python train.py --num_hidden_layers=8 --d_expert=32 --routed_scale=5.06 --router_z_loss=0.001 --n_groups=8 --init_std_router=0.0194 --norm="rmsnorm" --max_grad_norm=2.0 --batch_tokens=[65536, 131072, 196608] --max_steps=6485 --dataset="wikipedia_en"
Below are experts of layer 3 (counted from 0) of a mixture-of-experts language model. Rows are named router (the router's row for the expert), up (a neuron's input weights, with its number), down (a neuron's output weights, with its number) and show model dimensions 0-127. Each number is 128 + 24 x the weight over its row's rms, rounded and kept within 0 to 255. Numbers have three digits each.
Before each expert's rows: "comes after" lists some tokens at least twice as common just before its tokens as in all text; "comes before" lists some tokens at least twice as common just after its tokens as in all text. This comes from a sample of Wikipedia text that the model never trained on. Tokens count by the router's weight.

# expert 42
comes after: ",", "s", "es", "a", "ing", "er"
comes before: " the", " and", " he", " a", " which", " but"
router:114128098154126101145177198119098102113147152128144164137116116167114128135113162150117122139114148141092107094131135123107120142128133148129137113152140124139117107135117129169138139153158121116085082145136148103154155145104167121121123145118091123153180175141094118092151096127105106122167122117137168078143094146166153113133127092117133107135154134154092117091107104126090111131067
up7:149171142174123098132146126104083148144148111102105151139153098130053149117117130138145120134131169121129127148137130109156114119138170113094148123150110141098122130120089150131119115171154141101130134113103154159104090118087169118145112089173133134129106135143115119068139165148133117181138145141138092150134165133164162136116145123138106174144177139139096132132113141150171137149111
down7:123131129079108156110081158132126117110126126176123110126144134155136152125124142130113107104125131166144129148146148114176130116109115167136082089140104116101140114132138131137110140123131128142145123140118083158125132119149168131106113145138145112165137114134102126135082119093167173136125147063126077083154149169110083171112071167183129105133114140130128131116106142150089161132108
up8:133098086091109125164193120163155080138142138123111110158062139147134122111151120150159085093107123062101095155140081145144144145108141127117124113148161121123154140147100134138094160115155128155134142143144092131116147085143130111129139107123121153116103136128123140133148101133103123130145146117141105112106146073150174120121126115133157103118105121090137100087106143153173112150105
down8:157143102129156123131100139183159114093093142117104115132136125145114137075143137123151133076124124109168140130157110100157115130114097120109113126126088123164146130136144151117089117160107120138151127099160145074099108149118151122130131128171090178138150131149103131140137140163114152184190098140134131109105103106096122139171154126091123154080096132097134133139151152118133143164115
up9:107080132144109140131135097154153147126134116148070124100106106128142111152143112094132093158123138107165115163103078148134146115133152096151157136159130128099138121129147135128123147173136137160122181141125161143157133108178133145125123126116110109152154129166107100074092091141074126093123139068095109153144140123101116130108115173142130106091153136116134123120101146100113160168124
down9:148131113077180108112125178112139144149113168121141148158119115131110174178169126173129137128115126123120126159140151072126130134115112082162129121091122137135158110167116107104079116076151082087140129124105131124157153137150174093137100123129157138138125168170114089128125107102099115135108105118132144128128133139119141078140089148133113126130138127096110113122165104147144098113143
up10:147109127137141146072137148124125092162164132165124138104146135099113092103139125117130148154127105167124135112126119077150159124136126135141135087138122114106125140099071108047135097116097116195130103132163099134117157121158124124124152109140103132126089129107139091127112155108102158120122082138113134112134111054118114134108104111145100134141112166139116143094127137110105104096148
down10:139121131127106174128131102105145187136127137172143136162075123158124164145088127127137167128116098144104141097176100155158088144139094137146120119144159155089103128139155093172139132121139129115143142108134143096132109145105192136126112139086122123134107091112135137151108116118141172110111166074135154134152127134104108148155158154168122122121103126130149148146158135131136187111152
up11:106117143102073119122133131125150108167158093119142152122125116131136135126150125136139109126128172137049127103152144117181126166135105136126108127122117180145103139123152108093145154112136094123137124144181127137136139105139175123146122151112075114164095122098111103160121116088100098106109076146146109124118128069140143144145144158083109162076108141127125111133142122150161118138112
down11:133102132167113121158083167122066097121122100132142151138101146134162112167166142118147135149133124136142147164175143152107099096165128100165124138123110145178154125094085127121170122113071141114158141113142146126141159105140130111138160091159107134125181164132126164103139113152130102141129120089110172132130141186132142114121111111111152121155141131106164134157102112113135125104126
up12:156130167140164116145105126139120085119141131113140137151116120074139136132136101123130128106090173147140107159100122145191085120116156118121089183062122147135109134153152122133136151150097122135147148119144116135172079153117091110156093161142109147100114091107130152117154109119124110133094166119126132121085130114159098161119134129154143153137083112129123134155110129129181150145094
down12:139086120150125122138118114128090155103140126136138098159134077120153116115152125103071156145088100089099107132187145142145149170104101155113149163137112172104118104155114144100140145117126135108131156126110139146122130152112138136167163122160120154098148090110067137090155109108137131129123177147123121110128128178142125139064111122088137106104106139165145117148144120107103139135140
up13:146140158112179136135111106150118135137150091154178104138108095144180109149121144141128149117069119120132154157091113156129074149095154142162122125104110124142136139132155147092102113118148124130110156151116156108169136140099133094122093157105117104083141150091131124159147137137115127119158122134170097136121083153090097113132104125095148111157122131142181143080109143127173114144122
down13:123100101116132157114121121091114152118096113111168132116113098137127154170114143116164114120130104155109132139157135155121096097150114161126130107127129105146130129145137078142147092147122148097165147106178151150100150151136132138080157139122124150093111173099154155113123146140148168109157121121148123149147136128107086085110130127179114196092143122157124140082138120077174147132146
up14:144129102148149161103138101108158122151097188111152122114147144107126135129114091134105114137098129124134099113094139112150140092093050162098122140125107101119128117138172128118140125113088140089090187139106154110138120130119103120089135161103111157121092099124125149113122145146144123098110113166132170144122113073127094159155087130119098114133122113151147158144165136122135160090120
down14:130100109142128156108130138148079090127133156142146168165159119085118107176125113116123136152148092158179167161152113089137127093138123105140104175150118112129125127130107117140125103128132166155160139149096131143124100095126121172160139101123126173163150140155179120120173151123134123132123154130127177120125143145124082097139134126108087122128134106144122074129091096111106134151093
up15:122145126129117133139152111095125150131125167119089138137136160147115130131128124112081125181148130120146161117139102130121150142104114151137088084119135104124166148106115117107124091137102138152173126060100152117123131097103143137060130166168137158106112126109118141159149086063149119142156160144162138135157111117151164132125088133155113161138147167135113151155095139153093112125132
down15:128112101134171129124118104140180127127113155112145129100180127130149100113149117157166116110205171128148112116117150118165150117122116131114134129149129120121131165087125101141148122125148187121095062099112135132102181110127129134098178134156160123114158144116135143117109109106153145112129109085115111140137125104154130076162154129104136090150128145115133157133082140109120124152097
up16:136145119116112159140118111106113159108133226131105124110124154131117140105130100098122139121110121122157130115162135133092140113110091154102136062133133146150166141104100084131140132132108134120149133092130133095106121112099169190087110171118163166080128111147135127138097072114139147145132144126136120159153102122149151145129096102134115128129156162132155131130105120158092109105142
down16:119132118125116135127111140136149166108124176105148086155115153125089150131126149112123149142059110149133100132123113120182125129095151134112106082112158136096156136109103154125118135112157132138142136102140164139096126175083148108112120111140117107171128128129142146130146117109066119138093126131090110105168126147147202154097120177106138140099141128131149120098136137106132070108120
up17:184132131095137102103170131163115137124106115141127134122104124142126118171155102118121117127133107074134060148109122141136103164150109125083112117133087125146135119089082129165141116157152137103114144127129135105135123189127134145149121149136102147143084107088108095117102142124152125155092127121148086133109163127154135137167129117119111184133114138108111140083130102149127089187118
down17:141125136083111139065133133134127125121135130101101081115162157112100155084108121186140136105117116151130184138102096114123121097127193133089117135145155137146146141110119109148125143140089065144143113122122104107103134107119114150128149146102147110119097106115138154149166122118118182140121119147134135161122092108118166146136130119146074094130137102140131115143165123155102106071119
up18:104119111129136143060088127139154143129157143143119131140160141134105096151151137120107095142126100128114096134132192091129162135125159137145121112162142136135094149120114121138119115093098067127146149180139138160145101130150093112130105112152124121141108164148164084119125114089155093137093105153114076120118147101105121121105181147085116103145143124099109166090144135155115135138129
down18:111145107128134114102103127084167131078128102092141119136086137126130126127139142187154123120134188165090107111134105136105097132137130131126141133082120149170116158094160080141153129168094124168105126142132129073118158124172106125132146131150115113138110135104114132098104125159131112149129122105167116108171102148113151085158099131132142137127128151123184103120115169160163137146134
up19:135087116139127113104091111114113120116117120106147074122114125069147150115119096105122104151113144102130137114125131113123123105101116133120073088147114113116160130130156133135136159117110060102142151112149132125125145130148099097138091125145140126113198149109126138104160167094114129128118168147129124141104091140107115146146121098125107110134089102137174086188125137173136139079082
down19:114082120121155156110140137135098154121119124097173146135143120139121097188133120077126124121109139124093172146192114089111147089168120112143151127110107136134128112098141103140120089136128153107133168141153162149122136139107153135103166137118103141081106125084157096115110139126138114155142086077112177126115136124160128106130135152120128143087151064140119143089143155136116148133122
up20:072171172150138125102072107077096115122121149078184099133152112108118139109103114131143134144132127146142191125104163103145110078132141162146124129139102095118151133117156091108128128124080159109157136136115117130130147162109118133098124126130165137127115115108083154146096139086114158136085160112126175121117124118110094146114123153125136145112125135128122102130153136090108110093113
down20:144121148129144115151117114139115091069115127145132176128124136121153166178176123135145124148121114134113133149125109104141074118083116125139170140141116126108156080143169107111126125093119111166146089150111125124100121105137129133109138124132117149118117151159104113137121156165144068145107117135108134148143164165050095120137099147087100140124154095116104139157137092132118079126154
up21:115138136153110151109130168121130156176090148160112150161110125120130161137143129155148158138154123138104127105119141152152113068161105115161105142142131119090133125170150144126099127089093064118170114163146166113122140140139141129111153136188116105121116094113111118116102122163124128119090127124105141106123172110089113086121165145099100138137095138108130114146174132096113129078136
down21:150110189129152152153162148106135104082124108094158098127107115125123099172113134106101137134152145137111122094121111145121136171139128136124088132113090128132144169115120119162115134163127123132112119113144126143122135157161115160112130123091112123118169137104134159142132124047157109162150130137116163179152123117164167116105090134125156170093106127137154162127110167134157133157173
up22:066142115146162122134127102097113130125136159141110120150151144087151122105139148130089132111096093176154144152109115184125170129164131119084110159080124147129144125110131081163134128081143145139115114158165109130177133136120123114120144059131140104100184127122124164113134146152090140123110152139101158123120115092164143149148131108137118123125113138132157172153144158119124106131122
down22:156107131142112111101118121098142126107110089126109145111112130148146122137117084117128127127149129123124120171091125167098132133150128174143194131116102144084157148094137112154169126110125153129113110130089138160145147138167131121122182170118135143096151122123124130090144113135126131153169128111155096120178177084167129121099110120162128153089118113119127193126133109181143096129122
up23:131078143140109151146094130132129126139114135135094168138091125136120135138102133118172127121113119100130090145120142132163146149156091138106114101194133082162145108102154133079121156138152119159140145139104153199093131140160122146183118113147117096165151103130098145129103105125149139173146121117157148150147172117096152088125132115104104127136113149112135098126160146082130121146106
down23:128161113122086142124133103179140097126102083166180120161170091104098111179137146115179150136149145156120123136108134142092124089116096167135157149110152163106099157139158073107135142070110142112162113126132136102103115109146101119112139166141108087121116133110144105101147134132113098090124098140107130131136142138142135116161121097109124134100126118092117125100102116170107123134132
up24:132183142118099184065174140154131184135161110146120126112119081150118145168163143111123105105132116128163154116132101152117135121135123099142160098133133109128132129096150146132165123109123112125144144138126126112147145118144156162127124139152119120109145094111126108157151153179121147136122139110142131146202095121096150148141088163124126118097116171134161122114074152149121111128175
down24:139113118113139109110095136128116139100097114137148127117089071139158127101107102136099141161111183129125120138148161138159104112105142144137074143106125107146133107127143133127113149073175120119114114119112150104115109153110120117123128190139085144064130078153145134137117179144103128171150130135127133129164155150141156109132125112102132121123180102143141130099162145108160171173141
up25:144129126117118157149167162103114106138146131136097161149091097149139106150132147151081119183164121099071104121092153133133120105163143118089128162124097133137154140113093103119178135067118129115105144083177140119129090137143093116100111120133106087111091133151139113099095136088125109111119161133144115130106115115132110134119129156111118127128089134067128114121157127123134092161123
down25:113132159079119080118113139138080105095138128147109135117153132138107096136126125117162128105077161115172134152128084134142117084154130115123057111111121105072133085183110123085145179110120137106132110121103133133132156149138111132139133116154157127143122131160142116152136137140114115128111102144118136089119167104131151169190143150107130140127165109146113145107134155152136118090102
up26:158158073099075126181110101135126159109105135168073124121105158109127111168128108141163169116145123084159123175151146165130184106098129143176119114100154079122134130154139129173150150119147111136134146124110155125112125150111165117124153142088160146159099111126110163136087141100145128157126136161142103139137135160110124113144121107120108111120138124126126163154112141117109145135126
down26:132092160118129158145143084142121149092123146132138163141130100112121151136152139134114169096109164188147155070105133126161152117153141145114168123091139114158104150128125136133132089163137160113125103169126134096118119125071137140103111166108182142132140131143105124144101135120127137105110105085103122122116168181099138147106114125128180127149108119139125145144177137114072132132104
up27:121141106109104086184151144169173086155144133152136138116090135187166174086146127155125103162113096124081117139135131124124120094116139144153139103166103152116185093133132146140173124123131165151096119129148114122116141122156120105138125151120143114118120128099123149137095159079140121121135156130118123089141146103126157169155138117129125102156083093130092111105131106107150136158132
down27:106126125124105088117082147095161145100096141120153103100133164074118127127140158157137169119122128127136114152144122142126125133111136157098130070155128126138123119129154117153113165100097144138123152105150098166098134126157182150160122126174120097159075135122164117163155160089157114143122150176135146133137137122145105129170165135159152090132090112156124133107152130095147155127144
up28:135131129132125130128121155107114141126148159089101164149127141161159089162138115120148170116181122128141094149146168139135137148166127152095128140121109145160117091134097132145120162104135084132163122143157150129091147117168151136126127093155153087150119115116153120127120122084154125167105123141128135124109103119117112066123174134114163092116152160115120086134194183145112127138152
down28:152102134135086109135175150124138125152114117149129154120094140143109165128126113112125125093099156121095098144133113134122125118132100087131137075166130119132172133107120115114154087085094118123082125124107086115151113102114162113135121169127098141097078101110126107101107177142100113134187118129142098106160149095161123139156133109102091172123140126108108101128139095106162093143105
up29:108136097134119081127122104135143190114117123133163116117114084138115142180120135106088161115113113144124158113119107156133143137115153151118070107120156111115151127120171113114125099112189118143130159144120133129152126165079150110137135113105125100134134113099107075107139187149134183166148139127131129125132111162131141159146138140114144120131092185129150121140100134151160079113146
down29:156127169153110105098119136144125153117084111146097107119129140149118118120110106104136082116159123132117153106171118132139135133082117115124132098119094111142113150110146134090150086142154107133135125121096118126117129121097171105105170129116136128076111112140105112133125100094093097140129099122117168151112125085192150131117108166116072151087106145120130197104119147095129081128119
up30:132128139130109156076131132114128145107127079119134134107144122168125143121138134117137121102126168128097106137114129185123131145151128099133137111116109107107095130121158133141163156102101082077137115147123121143141166156143140160127144101125121107149168115107169122144124158143112081131083125104113130137160126078110196112138121137107102145063113178131104098165098157118140127153176
down30:123138117169133159131158062109121128121154148139114125166177125132129135108143102127145117116157131145119158141167117122127136135121115173103118164128135120070135129100102126123131086129132147139166162116105110091144127155142149154137152122085125190104089134195108125145118098108159161149129106106109140137143111115151099123161106175156154086139123088136103131143127104154088126096112
up31:107137091134141131119102203127114097119133130161103102135086135077134113113114153144120130151121132113143157111155145162141154150132134114141097145162121118144123139110166102140126106158104111177134157173137126131133127109088069144143168158128153111150119115103110116139152076179133128138135116157109136085115116151138111172128105156163147123149084146146151135096119073120110150122159
down31:126118164131104159117116154153109102118092088149123125128157146093143151136182109143144077162167105136120156126160110111140096157134132122130140176144148156151098101171128083138121138124141125143143150181114101130159119084175130111158148123102112149167137147119112105141112147103145097127152165162120119150139127133108110129129149118134096145153081089155120102132107141166088158146161